Experts of a small language model: 2 picks a token, 5510 steps.
Below are experts of layer 3 (counted from 0) of a mixture-of-experts language model. Rows are named router (the router's row for the expert) and show model dimensions 64-127. Each number is 128 + 32 x the weight over its row's rms, rounded and kept within 0 to 255.
Before each expert's rows: a language model's description of what the expert responds to; "gets" lists some tokens that make up at least twice as much of what it gets as of all text. This comes from a sample of Wikipedia text that the model never trained on. Tokens count by the router's weight.

# expert 7
Description: Opening parentheses. Opening parenthesis after a name, number or title, starting an aside such as a year, unit conversion, country code or born.
gets: " (", "(", " \"", "===", "\"", " from"
router [194 150 130 147 157 131  95 120 125 157 171 121 145 121 110 124 173 147 158 179  62 144 143  50 158 165 178 175 135 133  94 209  84 128 152 141 140  91 130 113  25 148  84 107 105  91 167 136 103  85  85 129  73 123 127 122 118 149 113 146 123 137 127 135]

# expert 6
Description: Ordering and additive modifiers. Adverbs and adjectives of sequence, degree or addition after the or a, such as also, first, later, only, other, most.
gets: " first", " also", " later", " only", " other", " most"
router [126 163 137 127 118 164 124 136 158 178 165 155 121 125 167 106 170 126 146 142 122 206 139 111 198 200  70 128 120 119 137 103 169  85 122 106 110 117 113  96 124 183  99 148 110  94  96 137  62  98 115 131 107 200 148  89 120  97 101 160  89 142 100 125]

# expert 53
Description: Space before numbers. Lone space tokens, usually before digits such as years or table values, as in "at the 1977 election", "in 1984".
gets: " ", " con", " Qu"
router [166 139  99 148 116 115 112  98  72 147 154 133 154  99 146 127 152 151 161 143  88 150 129  90 175 171 145 155 119 116 135 154 168 112 136 116 158 115 136  89  76 162  77 145 124 101 196 122  52  74 113 119  89 158 211 108  87 116  93 178 115 144 115  79]

# expert 34
Description: Infobox field labels. Field names and colons in taxonomy or place infoboxes, such as Subfamily, Family, Genus, Born, Time zone, Website.
gets: ":", "=", " name", " Website", " Species", " Born"
router [154 190 118 143 132  91 123 149 130 125 140 138 113 140 105 102 124 136 171 159  85 159 115 148 207 111 128 155 114 113 166 132 109 119 141 157  99  72 154 115 111 165  98 177 115  97 166  98  86 168 105 118 113 103 143 103 100 118 115 133 130 121  96 152]

# expert 56
Description: Digits in numeric tables. Individual digits within multi-digit numbers in tables and stats, such as −11.6%, 11–8 records, years like 2025.
gets: "1", "0", "3", "4", "5", "2"
router [182 148 120 129 162 110 108 114  98 154 137 139 129  89 122 110 153 202 140 203 137 130 138  90 182 133 184 138 133 117 127 125 174 121 122 155 205 102 145 107 113 138  95 156  88 111 117  98  78  98  71 135 103 174 164  95  83 127  90 167 130 137 124  80]

# expert 8
Description: Mid-word i and noun endings. The vowel i inside long words (construct-i-bility, vest-i-bule), plus tech nouns like video, data, software and endings like -ions, -ency.
gets: "i", "y", "a", " of", "e", "ion"
router [176 131 158 171 148 137 107 162 105 131 120 223 144 120 121 111 201 157 131 118  83 123 141 123 115 139 112 202  97  55  73 187  84 115  85 130 185  88 155 140 124 127 118 111  42 123 137 141 103  96  63  35 121 111 157 114 115 145 127 156 111 124 116 159]

# expert 48
Description: Name-initial syllables. Opening syllables of personal and place names, often Spanish or Latin, in tables and lists, such as St, Gu, Los, Cast-illo, Seg-ura.
gets: " St", " C", " Los", " Am", " Gu", " Tri"
router [158 187  95 160 163 149 108 144 118 120 145 117 136 121  94  74 150 153 197 141 107 158 149 104 177 146 150 141 117 106 160 201 143 114 126 129 198 113 184  83 118 154 141 157 135 101 155  73  96  93 113  94 124 164 105  68  88 154 121 131 124 165  75  95]

# expert 52
Description: Digits inside numbers. Non-leading digits within years, ISBNs, coordinates and model numbers, e.g. 97-8 ISBN prefix, 18-8-8, 4-0.0486.
gets: "8", "7", "4", "6", "5", "9"
router [131 142 117 160 157  94  93 146 134 191 161 150 163  70 154 146 157 132 139 186 134 129 144 113 169 181 111 134 143 115 155 164 143  82 121 129 147 110 123 112  94 175 136 143 122  93 118 127 109 109  73  85 101 168 149  82  29 152 147 168 107 121  88 145]

# expert 29
Description: Possessive determiners. Possessives his, her, their, its, my after a verb or preposition, as in "shot his rifle", plus "home" in "home games".
gets: " his", ",", " their", " its", " her", " at"
router [150 164 144 160 166 150 118 138  98 172 151 150 132 127 132 111 151 161 163 135 141 159 124 134 218 194 175 138 148  99 115 114 134  89 115 121 107 135 140 120  66 124  64 176  78 105 114  92 100  65  98  96  96 144 153 147  95 160  62 156 139 170 138 109]

# expert 39
Description: Syllables in foreign names. Short consonant-vowel syllables inside non-English names, especially South Asian, Japanese, and Slavic, such as Sa-di-k, Sa-hi-d, Ju-di-sche.
gets: "di", "hi", "tri", "bu", "bi", "ja"
router [123 131 142 176 137 135 118 126 132 156 162 157 159 123 167 108 111 144 145 155 126 161 133   0 111 125 115 108 128 119 109 162 135  91 177 151 107 119 160  96 124 159 131 157 115 137 160 101 124  83  69 122 106 172 113 106 137 144 149 110 124 198 101  68]

# expert 31
Description: Word-final suffixes. Final pieces completing surnames, place names and long words, such as -ton in Taunton, -ick, -uck, -ation, -ities, and whole York, Massachusetts, Connecticut.
gets: "ton", "k", "s", "t", "it", "sion"
router [150 129 110 159 128 114  86 114 113 130 131 103 189  87 167 109 222 177 143 113 122 125 194 109 129 141 137 141 137 133 185 167  82 110 168 115 143  54 152 135  98 128  84 240 117 136 143 118 102 151 122  58 146 122 126 116 131 199 135 146  61 101 118  48]

# expert 55
Description: Mid-word endings. Middle or final pieces of words and place names, especially after qui or li, such as Aquitaine, acquiring, laundry, televised, Brocklebank.
gets: "ke", "tion", "ing", "ard", "ve", "pp"
router [148  98 151 110 136 115 106 103  25 165 224 119 154 104 146  78 135 200 133 163 151 176 195 103 118 120 102 150 149 111 107 131 112  98 163 153 176 105 128  54  94 158  89 143  77 107 158  79 108  71 125  65 124 127 142 116  90 144 165 133 143 111 110 125]

# expert 41
Description: Passive participles. Past participles after was, were or been in passive clauses, such as inducted, released, merged, used, designed.
gets: " was", " used", "ed", " released", " made", " named"
router [182 155 143 153 187 191 122 188 120 146  97 143  98 127 166  74 160 146 137 160 134 152 147 112 166 182 159 160 116 106 145 161  91 127 171 152 139 100 134 123 112 178  67 112 121  74 165  68  96  58 131 153 148  90 115 122 111  97 120 162  77 150  92 112]

# expert 37
Description: Acronyms and digits. Capital-letter abbreviations and codes (DP, ER, IRS, RIAA, CHE) and digits inside years or codes, mainly in racing, sports and political text.
gets: "3", "0", "SR", "FA", "NA", "electric"
router [178 146 123 135 203 152 114 129  90 121 150 143 155  85 182 110 204 165 139 158 103 176 142 126 136 151 135 121  63  43 163  95 148  94 155 168 149 123 142  99 117 173  61 140  90 117 134 127  54 127 113 137 128 155 132  84 108 101  89 144  60 112 122 141]

# expert 44
Description: Table cell separators. Pipe characters and semicolons dividing cells in tables, especially election results (Turnout, Labour hold) and sports stats.
gets: " |", ";", "|", "---|---|---|---|", " —", "|---|---|---|"
router [125 199 112 120 181 133 136 111 119 112 169 121 151 124 141 117 153 140 144 163 113 139 143 103 197 144 153 152 101 123 139 108 142  78 162 112 148  89 166 124  86 113  78 112 130 136 145  86  53 136  88 155 132 137 167  99  65  89  88 164 116 128 127 151]

# expert 43
Description: Suffix ly and syllables. Adverb ending ly (partly, -ally, -ably) and short syllables inside names and words, like Al-ly, euca-ly-ptus, Lorra-ine.
gets: "ly", "te", "co", "de", "e", "so"
router [139 136 156 144 129 102 108 159 128 137 197 163 119 100 141 120 132 174 110 166 131 121 178 125 129 130 105 130 120  96 122 118 164 139  96 125 121 125 170  94 118 164 105 119  66  67 181 102 107 137 156 130  78 153 163 107  86 124 116 150  56 118 101  60]

# expert 14
Description: Asian names and is/was. Syllables like ang, ak, aya, ai in Thai, Vietnamese, Indian and Malay names (Da Nang, Uttarakhand), plus the verbs is and was.
gets: "ang", " is", "u", "a", "ak", "am"
router [130 131 135 132 125 161 115  93  70 139 164 146 158 123 157 108 163 166 152 159 125 149 186 119 124 187 104 141 198 134 135 194  93 143 117 128 157 110 157 138  91 150 109 142 109  93 112 111 120  97 112 102  72 135 138  77  79 109  63 170 103 152 126  76]

# expert 51
Description: Word-initial fragments. First piece of a word split by the tokenizer, often after a space or hyphen, such as om in omitted, op in optimally, br in breastfeeding.
gets: "s", "-", "al", "e", "en", "op"
router [120 192 126 128 140 145 107 130 117 136 126 153 153  70 119 102 138 182 160 141  71 138 131  81 143 153 183 179 122  74 127 109  62 136 186 100 145 131 207  92 121 177  91 119 137 129 169 130  66 138  92 129 121 165 159  93 113 104  84 164 106 112 148 102]

# expert 38
Description: Quotes, dashes, clause punctuation. Opening quotation marks, hyphens and dashes in compounds (much-needed, least-known), plus commas and periods ending clauses in prose.
gets: " \"", "-", ",", ".", "—", " ("
router [137 183 121 140 165 224  88 178  76 168 166 146 165  93 187 128 129 135 137 159  71 144 173  97 136 174 129 146 139 138 108 103 108 132 149 126 135 123 101  97 110 213  86 174 128 121 176 133  96  69 122  87 118 138 180 115 131 101  96 151 105 140 108 150]

# expert 16
Description: List-item dashes. Dash bullets and line breaks starting list or infobox lines, e.g. "- Full name:" after Personal information, or species lists.
gets: "-", "\n", "|", "=", ");", " Flag"
router [182 175 127 132 143 113 104 139 149 153 192 167 159 115 168 121 131 138 162 139 104 124 142 126 120 114 150 177 137 104 152 141 104 115 190 117 130  97 159 120 107 177  95 180 132  36 111 133 117  98  94  98  61 131 206  99  92 112 132 196 102 116 106  98]

# expert 26
Description: Sentence-final periods. Periods ending sentences and abbreviations such as e.g., St., S.E., also closing ")." and ".\"", and Mr, Jr, Ltd.
gets: ".", ").", "\".", ".\"", "www", " Mr"
router [144 146 132 142 158 153  46  98 138 173 127 135 141  92 132  89 209 155 153 138 118 157 201 106 179 105 136 171  97 130 157 171 147 131 149 110 142 102 123 119  78 197  89 125 123  69 103  87 113 121  90 127  61 170 157  93 115 167 105 155 109 112  94 125]

# expert 9
Description: Articles, prepositions, "-al". Articles and prepositions opening a noun phrase, such as a, an, for, against, plus the suffix -al in constitutional and electoral.
gets: " a", " an", " to", " for", " the", "al"
router [164 139 177 136 148  88  82 112  49 131 150 141 149 102 172 139 139 122 160 141 133 128 150 139 141 120 176 145  99 125  74 141  82 108 140 142 133 153 148 130 121 130 111 132 151 121 135 132 147  99 140 108  48 164 164  75 103  98 100 208  68 212  78  58]

# expert 33
Description: Line breaks ending entries. Line breaks ending a list item, table row, or infobox line, often after a place name, year, or closing parenthesis.
gets: "\n", "″", ").", "):", ");"
router [220 175 113 154 162 152  77 171  81 141 167 146 111  95 159 120 146 189 140 170 140 104 118 127 118 152 164 167 106 115 164 144 140 103 104 106 149  74 120 129 108 209 127 140 158  54 144  94  43 128 122 113 121 140 134 102  84 187  98 175 130 162 119 137]

# expert 22
Description: Table column separators. Pipe separators and colons in wiki tables and infobox headers, especially after column names like Position, Notes, Candidate, Length.
gets: " |", ":", " and", ";", " of", " from"
router [133 160 193 148 193 116 125 130  76 140 124 141 146 118 130 148 190 153 162 179 101 156 127 115 137 138 128 172  85 105  91 151 117  83 163 119 168 121 134 134  90 186 136 174  65  98 125 133 119 124  97 115 128 130 140 126  67 108  83 178 133 149  83  94]

# expert 59
Description: Music genre and titles. Words in music articles: album, single, gospel and R&B pieces, hip-hop, and "The" opening titles or sentences.
gets: " The", "The", " the", " album", "sp", " single"
router [152 155 106 168 161 203 134 168  60 156 144 173 109 100 178 133 179 117 135 167 160 148 116 147 122 124 104 139 110  92 100 144 106  79 126  97 155  91 157  58  92 120 161 151 135  85 128  36  99 137 129 137  39 206 163 103 121 109 110 135 101 109  67 162]

# expert 4
Description: Agentive -er suffixes. Word-final pieces like er, ers, ger, ner, son, ley ending words and surnames, e.g. Diff-er-ence, hard-er, Bel-cher-town.
gets: "er", "ers", "ger", "ner", "son", "man"
router [168 120 164 104 135 104  86 124  94 146 212 155 120 138 119  84 152 154 154 167 101 132 170  95 123 152  90 145 125 128 116 107 117 124 132  39 166  97 148 149 104 112 132 146  93 153 164 155 141  92  80  86 102 131 177 143 104 219  90 142 123 206  72 134]

# expert 47
Description: Definite article after prepositions. The word "the" right after a preposition or verb in narrative prose, as in "of the Academy", "towards the Channel".
gets: " the", " The", " her", " during", " Royal"
router [132 181  98 163 168 150  93 139 128 144 179 125 141 106 122  94 158 146 141 146 105 164 132  97 179 144 190 141 119 126 118 129 120 121 105 108 141 104 107  98  91 177  86 162 128  63 130  79 107 101 121 114  94 152 184 112  90 121  95 178 120 160  87 148]

# expert 1
Description: Slashes and conjunctions. Separators joining paired items, mostly slash between codes or abbreviations (N/A, PAVN/VC, +/-, Apps / Gls), also and, or, &, en dash.
gets: "/", " /", " and", " or", "–", " &"
router [123 166 123 136 135 153  82 193  92 141 117 176 160  73 125 132 190 167 165 175 136 126 130  89 168 120 151 136  93 132  91 186 119 120 127 112 204  50 144  50 119 129  85 101 125 122 142 126 125  80  87 103 108 149 152 117 120  99 138 154 133 144 120 166]

# expert 12
Description: Section and line starts. First token of a new line or section heading after == or a line break, such as Career, History, See, Final, or initial letters.
gets: "S", "The", "B", "T", "==", "P"
router [161 134 134 168 136 132 133 106 139 173 164 157 104 127 158 110 136 174 182 170  96 172 129 106 145 124 110 179 101  79  94 175 153  91 175 148 178 130 183 102  98 134  93 168 104 143 148 112 113 124 137 116 116 139 148  99 140 104 103 164 101  92  98 118]

# expert 5
Description: Digits and "there". Digits inside numbers in tables, coordinates and date codes, like 7.574 or 36,609, plus "there", percent signs and "According".
gets: "5", "0", " there", "6", "4", "8"
router [158 208 133 131 147 174  52 144 134 171 127  97 168 118 130 117 172 147 135 135 128 157 161  59 163 145 185 139 100 111 135 130 112  98 124 143 182 113 115 153  96 127  71 156  91 119 180 114 133  99 123 110 124 185 177 102  99 186  69 165 119 122  97 133]

# expert 62
Description: Preposition of. The preposition of, and sometimes among, in, for, throughout, linking nouns to phrases: Flag of, House of, part of, some of.
gets: " of", " in", " for", " from", " among", " per"
router [120 183 150 177 127 169  91 192 119 127 119 153 152 103  93 117 165 153 137 120  91 143 152 119 123 221 191 166 129 149  69 130 160  59 117 156 140 109 177 112 102 130 119 170 102  97 117 127  58  73 126  87  95 170 142 101 128 182 140 147  81 189 138 128]

# expert 27
Description: Mid-word syllable pieces. Middle or ending syllable pieces of names and rarer words, especially -is, -il, -on, as in Bourdais, cruiser, Wallis.
gets: "is", "il", "on", "id", "in", "ir"
router [155 138 200 191 143 141  59 117  97 172 147 122 145 130 160  87 135 143 106 139 119 142 166  67 155 205  81 133  84  70  82 198  79  91 150 109 156  92 141  93  99 175  94 133 135 107 148 145 115 168 106  35 158 138 161 130  85 179 138 176 119 139 115 142]

# expert 18
Description: Mid-word consonant pieces. Single consonant pieces, mostly r, inside names and words after one or two letters, as in Vr-bovec, Gene-r-ation, Mir-r-or, Bad-r.
gets: "r", "c", "z", "l", "t", "v"
router [139 137 142 119 210 174  69 145 150 119 140 137 147  54 205  70 139 168 154 143 131 137 166 100 169 119 115 104  93 129 123 163 112  91 111  71 208 109 159 125 126 109 100 117 127 154 146 133 146  93  95  62 110 184 151  31 103  98 113 135 128 166 107  96]

# expert 0
Description: Sentence-opening capitalized words. Capitalized first words of sentences or paragraphs after a period or line break, such as In, He, The, At, As.
gets: " In", " A", " The", " He", "In", " An"
router [122 163 161 161 139 177 123 172  23 136 132 145 149 133 169  82 129 105 144 181 152 135 185  99 179 198 113 146 120  62 126 129 159 100 107 140 131 125 134  85 115 153 116 166 144  48 101  80  95 144 131 129  77 189 142  88 100 153 129 199 103 140  73 139]

# expert 28
Description: Verbs after subjects. Main verbs and prepositions right after a subject or "to", e.g. served, qualify, participate, using, result, by.
gets: "ing", " served", "ed", " with", " using", " used"
router [169 169 170 132 200 158  95 121 130 180 164 102 115 115 178 136 163 180 126 151 111 157 144 111 105 150 155 159 117 105 159 120  96 112 129 148 140 132  95 131 101 186 115 121  78 155 151 104 101 104 142  62 140 150 121 147 132 142 132 133  52 183  91 146]

# expert 2
Description: Romance-style mid-word pieces. Short middle word pieces like et, ca, qui, li after a capitalized start, as in Me-et, Po-et-ry, Qu-et-ta, Mau-rit-ius.
gets: "et", "ca", "li", "ot", "at", "qui"
router [154 150 191 152 134 105 106 173  88 165 182 176 169 150 163 109 141 128 113 119 150 155 132  86 189 184 104 120 125  42  98 121 144 124 160  67 133  71 132  66  72 148 127 154 113  86 165 117  84 109  40 111 111 120 168 111 124 108 102 107  86 131 144 104]

# expert 24
Description: Plural and possessive s. The s suffix on plurals, possessives and name parts (costs, letters, he's, Evers, Kingston), plus they and plural nouns like buildings, leaders.
gets: "s", "S", " S", " they", " Des", " They"
router [166 162 139 147 167 142 107 152 144 150 124 128 163 115  95  80 155 191 148 119  81 160 126 106 168 138 187 169 110 152  89 157 121 106 172  80 154 118 165  60  88 151 118 162  97 103 134 110 100 142 125 115 124 149 219 131 111 155 129 134 123 151  20  81]

# expert 17
Description: Abstract noun suffixes. Suffixes of academic words, like -ical, -ism, -ology, -ation in philosophical or Taoism, and nouns such as social, theory, language.
gets: " ", "ation", "ical", "ism", "ology", "ological"
router [184 182 171  97 121 125  91 140  77 139 147 147 193  70 161 159 159 135 209 151 116 158 113  96 194 122 107 149  91  91 144 177  91 110 130 123 127 148 114  73 130 183  96 149  56  77 144  71  53 114 149  65 121 142 149  99  74 152 155 159 111 173 153 128]

# expert 57
Description: Pieces after capital letters. Word pieces right after a single capital letter in names and places, such as Umeda, London, Chuck, Norway, often in lists or tables.
gets: ".", "on", "d", "ed", "m", "in"
router [136 154  97  93 136 120 106 119 111 174 145 171 187 104 176 114 120 127 146 145 121 118 148 117 146 120 155 166 145 108 126 144  89 103 140  84 137  85 191  97 102 107 129  99 119  70 122  99 160 122 117 159  74 188 127  59 109 196 130 156  88 150 146 120]

# expert 58
Description: Number starts and conjunctions. First digit after a thousands comma or space in large figures and dates (750,000; 2018), plus clause conjunctions like but, while, and.
gets: " ", " and", "0", "1", "2", "6"
router [207 149 118 149 203 145 107 152  65 137 166 162 155  86 151  99 115 159 146 177 150 139 147  84 148 149 127 168 145 127 144 190  94 123 124 152 167 104 125 115 104 142  83 146 100 117 159 128  97 136 107 128 105 151 157  93 109 165 135 166 116 162  98  87]

# expert 35
Description: Capital-letter abbreviation pieces. Capital letter fragments inside acronyms and codes, like AR in NASCAR, DT in CDT, OH, football positions MF, FW.
gets: "N", "S", "R", "O", "D", "E"
router [139 115 128 170 182 151 112 147  89 147 168 155 131 115 138 147 180 146 114 162 132 179 133 127 174 116 142 190  75 101 109 175 158 108 107 151 177  92 157 115 126 173 115 175 108  84 111 113 101  42 114 130  70 141 134  97 106 165 103 154 109 185 139 147]

# expert 20
Description: er and ed pieces. Word pieces er, ed, ar, ly right after an initial letter or stem, as in F-er-ne, H-er, homeown-er, des-er-ved.
gets: "er", "ed", "ar", "ly", "en", "ist"
router [113 174 134  90 125 141 101 147 127 158 217 151 133 144 138 101 119 135 124 166 112 144 219 122 159 172 112 146 122 126  73 142 146 103 104  70 152  91 163 117 124 135 121 106 103 122 163 127 110  74  75 104  68 116 148 104 107 190 121 132 127 192 104  87]

# expert 25
Description: Foreign and name onsets. Word-initial pieces in non-English text, personal names and taxonomy lists (un in ungarico, Mon in Monocots, Ne in Nekki), plus in, he, as, to.
gets: " in", " he", " He", " as", " E", " re"
router [138 193 135 132 153 105  99 111 110 139 158 114 126  58 114 141 146 149 180 194 153 154 140 114 180 101 152 163 127  65 174 136 136  95 133 126 196 118 131  99 101 173 120 125 108  77 169  93  42 111 106  96 120 187 148  86  91 148 130 184 104 149 120  93]

# expert 45
Description: The "en" fragment. Word-internal pieces, mostly en, gen, ten, as in Eocene, Miocene, phenomena, Nintendo, slender.
gets: "en", "e", "gen", "c", "ten", "ge"
router [120 131 190  98 165 179  77 141 146 110 204 133 154  37 136 102 127 149 149 114 129 152 135 114 134 160 134 182 122  67  96 126  80 133 131  90 146  99 150  57 111 153 127  90 126 134 128 135  99  85  85  67 125 113 155 109  81 165 111 142 117 178 131  69]

# expert 3
Description: Year digits. Individual digits inside four-digit years and dates, such as 1970s, 1843–1921, 2022, and coordinate digits.
gets: "0", "1", "6", "4", "5", "8"
router [214 163 118 119 140 171 104 138 127 175 135 183 104  83 140 102 181 139 153 122 114 143 169 120 163 144 155 168 101 125 119 174 152  84 149 119 130 125 118 129 105 170 112  94  91  91 145 113 104 116 106  76  60 156 154  66 101 183  55 152 110 140  60  97]

# expert 60
Description: Roman numerals, government nouns. Roman numerals such as I, II, V in team names and listing grades, plus closing parentheses and government or place nouns like city, province, state.
gets: " V", " I", " II", "\n", " County", " City"
router [207 146 121 138 175 153 118 137 103 125 147 105 147 103 108 131 145 142 181 166  94 146 131  95 202 148 138 154  98  98 188 192 142 110 124 128 161 104 131 141  75 158  52  81  45  79 146 136  97 133 108  87 139 138 149 101  98 111 129 180  91 194 134 115]

# expert 63
Description: Word endings and particles. Final pieces completing words, like d in behind and bedrooms, s, ing, ed, plus phrasal particles up, back, off.
gets: "d", "ing", "ed", "s", " up", "up"
router [142 156 157 153 209 216  87 147 104 197 108 196 130 115 105 121 146 173 185 131 135 150 177  94 123 162 111 109  98 146 117  95 139 115 211 105 151 107 125  97 103 151 155 107  80 122 149 131 133 122  97  84 154 107 116 125 115 147 109 153 134 176  51 141]

# expert 32
Description: Final a/ia name syllables. Final syllables ending in a or ia, like ta, na, ni, ia, in place and personal names: Jakar-ta, Math-ia-s, logg-ia, Maria.
gets: "a", "ia", "na", "ta", "ni", "ra"
router [116 130 212 187 155 113  90 143 137 120 153 137 175  87 104  89 181 198 151 153 157 147 118 113 120 168 120 163  90  57  71 161 113 115  92 137 128 118 153 140 110 108 138 141 113  56 125 117 122  89 109  59 145 121 136 113  70 172 114 161 129 179 138 120]

# expert 50
Description: us/um Latin-like pieces. Word pieces us, um, ous, ut inside or ending words, often Latin taxon names: tro-us-er, conf-us-ed, A-us-trian, idae.
gets: "us", "um", "u", "ut", "ous", "ub"
router [110 132 185 163 114 170 107 151  84 135 193 147 185  89 125 141 151 138 124 128  94 154 129  73 187  95 101 206 115 104 107 154 100 117  92 173 202  87 155 123  99 174 106 148 118  75 178  69 124 139 143  90  57 199 112  98 113 165 154 144 114 155 144 114]

# expert 11
Description: Table pipe delimiters. Pipe characters and separator rows starting or splitting markdown table rows, especially header rows like "| Year | Entrant" and results tables.
gets: "|", " |", "\n", "---|---|---|---|", "|---|", "|---|---|"
router [153 160 122 129 154 155 131 118 147 129 147 172  94  88 130 131 132 151 139 133 122 170 123  78 163 160 178 211 143 105 110 137 121  71 176 164 159  68 190 137  84 134  64 167 112 154 141  78 120 102  72 124 144 130 179 102  56 108 109 156  96 118  83 129]

# expert 49
Description: Score and range dashes. En dashes and digits in sports scores, records and year ranges, such as W 83–73, 3–0, 2018–2019, 1860–1947.
gets: "–", "1", "6", "2", "5", "3"
router [163 174 151 118 127 163  95 168  97 129 155 118 212 138 123 123 156 153 138 158 124 130 145 122 148 115 184 179 143 100 125 188 142 108 136 126 168 102 124 105 105 153  62 211  95  82 144 115  85 130  54 111 120 139 144  89  49 147 145 150 117 123 111 170]

# expert 15
Description: Quantifiers and determiners. Quantity and determiner words before a noun, such as other, no, some, many, several, two, plus with after commas.
gets: " with", " other", " a", " two", " one", " no"
router [145 176 158 131 174 156  85 104 107 140 140 143 118 121 186 140 140 122 119 218 115 165 116 116 158 150 122 143 119 150 114 113 109  79 158 156 106 127 123 151  81 184  83  94 129 112  95 130  49 129 116  76 134 188 159 120  96 167 135 177  93 195 122 112]

# expert 54
Description: Word-ending suffix pieces. Final pieces of names and words after a stem, such as -ian, -rian, -shire, -ton, -ri, as in brilliant, pedestrian, Aberdeenshire.
gets: "n", "ian", "an", "ton", "ri", "t"
router [157 146 179 123 167 165  93 219  53 111 156 116 184 115 102  77 188 142 165 135 142 147 128 127 132 170 110 120 129 132 140 151  87 138 143  77 174  95 155 130 109 115 138 173 108 101  99 138 148 132 117  55 119 102 174 125  87 133  85 193  97 157  91 126]